config = dict(
    n_layer=9,
    d_model=256,
    n_experts=96,
    experts_per_token=8,
    d_expert=48,
    d_shared_expert=0,
    activation='reglu',
    moe_layers=[2, 3, 4, 5, 6, 7, 8],
    router_score='softmax',
    normalize_top_k=False,
    routed_scale=1.0,
    balance_loss=0.000152,
    balance_bias=True,
    router_z_loss=0.001,
    init_std_router=0.0129,
    lr_router=0.0027,
    vocab_size=32768,
    norm='layernorm',
    norm_eps=1e-06,
    tie_embeddings=False,
    optimizer='soap_variant',
    lr=0.00485,
    beta1=0.95,
    beta2=0.95,
    grad_clip=1.0,
    batch_tokens=65536,
    seq_len=1024,
    train_tokens=299500000,
    steps=4571,
    dataset='wikipedia_en',
)
Below are experts of layer 4 (counted from 0) of a mixture-of-experts language model. Rows are named router (the router's row for the expert) and show model dimensions 0-255. Each number is 500 + 25 x the weight over its row's rms, rounded and kept within 0 to 999. Numbers have three digits each.
After each expert's rows: a language model's description of what the expert responds to. This comes from a sample of Wikipedia text that the model never trained on.

# expert 51
router:477484490489519506473431489517509544526500499499444504489550518507525503511536499465493475514486536527508500492470554506482446493505496464550466524537502492469496520468505504499465529483497483481429475532510484486500513506526482503481477514544492476504524451498502536453519488539534490478529491518485547492467457524510473520489515522522526473505489537475511490538483469540475489496545488464483446485499506512503502506501471486504523487517466487496525494482496528524518484500542468556524479475515472492478474508514493496506486513485498503498547468472505470513532502516524516471484516508510521519488495478579463491439499470493489513475481512528570521481547499538492477497463501502530479505461471511503486508504535507498493456497530522487448506540515496481475510520460505
Commas ending years or days in dates and season lists (2014–15, May 24,), plus month names, and, and pipes in result tables.

# expert 21
router:486460486491489481502507471514488497452493501474454530527531516516523518506500489514484471547475524523516504543466525525537485493509504507504471489530486518480497530480552511503454504490475532470499467519486512479494509475509475525494485516544482504544520488496519529486502473532502493491511565480464513485482477521526485511465511518519524470516472508489503442509503521499441525477538485510504434465452527486502459515460453487542488511495514475499490518496515507543460496527511486512502493488532507488498503516511493488447477507504464535530521527508501464503529531514543526460497520513510546504505482464520443462485551508453478508483519512505499473493521504530532488492451578533493521497457486448519464498511497516458503462513533531497499477537501486496492516530456506
Abstract nouns after the, his or their and before of or in, such as career, life, history, role, work, debut, season.

# expert 22
router:503441481489473481525493469525521501505474507492483522503513569483508517507551473491500463492480527515511487539458532482478479499494494471512502525552517508499461534473485507508490523528481495495458480529482462551464515510482503542495491514514463509506479495476498519510504483494494472489529550550472536492459466505524485537494502532505520485483483515488488498519490484541497529500492502520524471471494487463512522532508503474502523512473482496463514510503542544567522484484524491492532490467484483462476488466518503491462469486505480507501517510485500515509529501539551529423477547551542511537495497507548454485463501527495470515484479517511523537487527491525541543497453511519501470487505462483503511494519552518435485460478515503498500484512502472487459525533502508
Line breaks and pipes closing or opening rows in numeric stats tables, plus separator rows like |---|---|, minus signs and ±%.

# expert 60
router:481509503475513471481502461521514510477475499516482506494495516480507504517511483498464477474477514504495464515493501505493480484530510466502488525517481526467497564459495493520467506535485501496455488507476475534483476464537515521523479492530487469499508464452539491462515507520542482486498508541487527496488446528503492523486542478523514483463490528496515506475502478521495544515529496469490481475468493482517527493480494498498506478514469497512522486493547542536504497514538470490570479503485509509473500484514487464483442462483464549549515519486526494470541497571529547510483482493494504533538454500552504500502515505489466542473487557502508526498533487542509508500492502571485513500495461448512479533493512525472506472446485508553472469500503450489474486509501523
Genus authority names and line breaks in taxonomy lists, Latin endings like -idae, -ensis, and surname pieces in tables.

# expert 15
router:462474474507503463521470486508524518503515526462494526494532525493495490467518492508525491520488529485495498521474513534525471501538486481520462491539476535489503506473505538526483531500451483493482504511501479504479563493507464547531472495548466466509540486493512496480535452508534483556530526514477531471453483517517481537485546541489532469447512539460495506477465482496478534474497474485455504473464535494532520510482506484513536465531465454473510446465525517524504442508517478488510466503546494486477519481510488497461487491481501477524525479489519459531533513516529506471484555526518522515516454507500491475467498501495518517476529505514491520492518504534527481490467518515489518475489487472514481512497493518503452474473513557521480476537523504481479476529497497
Prepositions and articles, especially in, during, after, on, at, the, before years, team names or places in sports biographies, e.g. "with Rangers in 1980".

# expert 35
router:474501497473462483469505481540485523481496501464459518504529504478527484481507495465455492504497532504469482511507522517518478493509471484536491529539493525450501517514477513497454528514494529485464481530506490513455516515506477508528493537531496496518511444499546511449530487487515493525510525521480510482504469504535487501495546501541539524486477521505515502487503485531481536523503466471514477468458523500514484491504504469507547492490475528487535476491509492515515446499524481534497486497491510478464504476530446502507430494446440524541554527472494477524524486521515532484467488509512500536529498471566500480481547497458484518482499561515488508460521547523507494511512503494480491486493448513520481492487486494499500479499527502540481512560523447508488493523459536
Tokens starting or inside table cells after pipes, such as asteroid designations, country codes (ENG, BLR), names, numbers and titles.

# expert 45
router:485500465483508495538508500518522533520472500476522498516509534487496493483534461503454463520464528515523474526493507510515485490538453485504473503518489532491511523508505512551451505539508507465504458527483475526480497517493497502497496475525492491536500484480514506477497483515535471538513502518471561504481458518492464514467547499565497483477498542478566527479531452524467514493489491505468490474484523462527510491474487473504516516496524486542506474491539521520532479507534502524497484510488484447466472505499471478470468486517489522528510471519487505496523520496513510457494526502476523504516481486545479496495523512475509542488508538497495496488531486558494531483486523551508529475521449486531470516494548529468427465485506493496448484538508456478454512507474541
Capital letters or first pieces starting proper names, often rare words or place names, such as Cort-ébert, Y-alak, Mar-ietta, Babyl-on.

# expert 62
router:499489492485510481523497502497484529485507494489493546503504489498489504502500470473460487530459517474463488544491519508535497509491505498530515545519482514496501524486523534539477506511506493499476473506488472532482487493529475522500473512490458491548494464479543529446520447510510511497500551490463524482521482491502473513463535493521530493487501530501503489449518485511509520453502461477486462484470513451510485521479480463531493475508502484522489469507529510540515478453522485507536459478497478510476480470541488514500479478474444508543493468459500502526527493543524524495493529499497529524537459494545490459500578491492510549510498507491519467495527527522512494482494534532530535472449482467547465519539519546478483475474495482565478481524498459501456497469496514
Capitalized words inside titles of songs, films, shows and books: Day for Night, Beat It, My Name, General Hospital.

# expert 24
router:477487482488472489516489463541535511479498501493478494509549532486518487479531469503473447469447512515488455511427569481498471498473517429534491515551522525464504525475484515523523542523485544505474469535504491477470534474535483508520512503522487471515480472497511519511482479486514454512539503535492496502454486508512469507457551471483538506511515491500501488523519476521462525494488492508518477480499492500490519530476456460526496516482499463508524508500533522535488468510514521513526494494493510490465514498544476463463448514489501529525509514499500501493517483539522543463484506515497525542496478502545469494443512527494490543496495494533505520476510465568532505504466523500527477473526450507509530523518511534494472479488525510506475508505511471476475494534497513
Pipes, numbers and name endings in sports box-score and results tables, such as attendance, records, DeRozan, country codes like IND).

# expert 57
router:532475454505486513494503507540502490519483507490483469486537539507524509483544497502493453492437514498493461526447532488514501470508493475497474495522516496473505554492488525520498538515506505481488471549489473504460516467507516532478493500537488513521478490476508523459485473493526492500520535541484519498485478496536476518445523484502548446518487540505516482523496478546451519507491518496460481474514492492500544483491444459523520521498486485487529500499512516537500496504532489506531496471489465481478451474497443482498479509488499507507509518500490458491518485560524535473448516503517538512517493481558494491459511491502485517477517510501537538502526477552529511511448540506542537469483427488506526498535508523478472492503520515490499475525483477489458499533467474
Table cells and line breaks in number-heavy tables, especially signed vote swings like +1.13 or −2.5, percentages, Nominated, and track times.

# expert 18
router:482470495495494507524483493522531518501484508497444489513522496500509511488500466546468476500501516514514454505473519512526468491495511497522459506567501496463502561494469495481464543506480507502445490532496486524478512516520516526467473486498484475522501477482554492479502510539550443515530515544481500504472450496506480509489504533496515497507491518506532524536496498499517528481485480483465489445446532491496519500520509474518511529483506501505509484439541546549500476471526471526549487529492526465500511507517484472481427497511498523504497512494468480508557539539504496505492495504500519520517481470522457496512538506487472525474511511497518502502540505549512490506478499482480510504514429512552454503501518508488458493477499516527480465486518436446474487496473513
Day and month numbers in biography openings like (born, Born: and date ranges, plus name pieces in headings, such as 17, August.

# expert 44
router:504490471502480503506487460510510517442473512462464520506525539504523532470512468516467484517494547508510486508471542517537473485518498476518506521523480525472504513492546512498458488504442549453518512517480507496463526482533481520452487499522477515515490494476495511476490439527533487491510562506475509508495491522508487528474519489504523466495498524509515453497529486551446523474539501535512452460474508458510466557429494473537505511489523489501513500502507492515513484475500489521506484497547514490508496472508468483451498503497476548520532506525501468503496541502532516482481495515521550505542506455509485507499554510471499521462509512515505474479543502532535508487490547543503508471479480473525517530503512503469484466472528529514465482505497448489494486529470503
Nouns right after an article or possessive, usually followed by of: role, amount, sense, position, series, name.

# expert 55
router:494478512512517517505477503492521539512522496500466511528522501495516488502523483502480490501454514536486511524469503530519446493491504491545474535518471506488527569485471514477476564495499510482453483506516500492499523479511468501485469509568491484510517476473506521446546471560548487490519526500506508492493468524508455532484522509502509462507494530470513501519496502506493493483496492477465483454452504485477476493497513457494526492517480462504518502495544544556518469503541491526526506506490493499497497502505461515473498506483464519540520504469488476529545529515498524494470499496508523542538488466537425462476497481502509512469499516522547496481569515528552475507487508525487515457498455500548455502493516496493470473492514533508442501526507480473469467515489501
Months and years in infobox birth/death lines, especially the year before (age …), as in Born: November 1, 1970 (age 55).

# expert 17
router:515434446471474487507482502542487535498496550460489499494525529499513481501544481492489495566486536522497511495492546515521464459533502475501491524505486508502508509471525537493467538538464525507481464505504516507473534499512508499479485518528495493542545481474513506492493469507488465514537499513484514515488489518514494493493521510516525480502472482506499472530506495509477503468556487455461466475459527504522491490451471459506492493481498494552546514504514518506477491521505498551517462448550483484502498479532487483477456493493469531510521454500448501500532546516517511492451515530501509510500427460515486466438533493485488508487510506562543491470507534506505504496483509511529504498491503499505494488530479522487466494519537514520494510528489484438491503524445495
Conjunctions, relative words and discourse adverbs opening a clause, like where, when, because, however, although, which, often.

# expert 5
router:518485495476505495527487488520511518459485514510474509501527533533519479460525497488502462515481525489470480480468540494489479504508463488547477527508498522451506532503525521510483533540456521520499471524491467485460506487535503516494463494543498460526488496502511507504486482533530484523503538500476488484477491538489488520480521525489557509480531513471512458478549497531476517487496522506495484464455514456498463507501520499509498494495465499504521475475496523539506456486538485526496497493532477467499460436501457440469499490469480514538539452483513459516503538519536503479498530500526540554510477454503477458475505505480489524459521499511530516488543533517533513489489535523524513458473488470499523508549500521504468512487547527515508489551521501488509433492477495
Articles, numerals and adjectives opening a noun phrase before its head, often in time phrases: a few, the first time, same, large.

# expert 59
router:522489465487520494527477492503477518501519510489483540476514516507491518498497471469445484515472491498470468538500519521530486510491486487528495535537475531494498523521545532530484525512505502486469496523497464512478500498493489524482480513509472477506534483491554517437517462514522499516505566509455507493484482492505476502471529495511514503493513523454520522454508484540506520459507475487477491481485530478520487516489504478511472465535471478513510465495532527526501509470506489508520456477496472498448500465546482488518465474463458523541517493477507464547511468541509500503481515484497532548534444489544509467490569487471492544495492487517517469499522498511520487506482527516527524478448479466551463534527545527479485498458511517552484496531485473483465496470491536
Words inside titles of books, films, songs and albums, often after quotes or colons: "The, Love, Your, My, !.

# expert 0
router:538486470472535492512487499544544524475490528487507503459578535474541508494512470501475483480499508520504519501507499499508488431499471457529489489512485510459515496503554525535445501535491519466490463541495501494495497499499514553501458538523491493524533466475548522479488479509508509515506532512496507505480475536542462534500522509566527468478505512474555511503524469523497525479533501480501477451479515454464496492466467457526528495482500495509531470484511537517470470474537479512497490499523503475471486507512481495482506487476506520507520484489458511498498497541519526494487511535508529525507467500524468496451501492460499501487564520498535488491507508505556498479483559502500505486488479489528506498529541513473489467465515519486474472496506444498506519511473535
Nouns and adjectives in coordinated lists, usually after and, commas or including, such as black, silver, grants, local.

# expert 2
router:509457492472483506519494490529535549487502508493470574492508482496544470485536462521478504499455504502544478531466535508498494490562484481492494500484515489502476509462509521509496524534510515479488484568499499530486528532514499528499475520507492498517544439479504494484506482485538474523531511541477505480494462518509503525461523497504506499522502507494488468499511467505471529467521515482492485476488521505562521508494476502529480458503472451484537496457544521544502498500507468503534490487535525453460495463531469483493453469440491565499525486486499500499492505524504527486468539529531510504517458503514483458454535459487490514480508499522503526529500501514526532508459514521513486511479437481499509491517513530462475456487521520537479494511481475460498485518498519
Function words after a subject or verb in prose: as after defined/listed, was/is/has/will, be, became, had, by, between.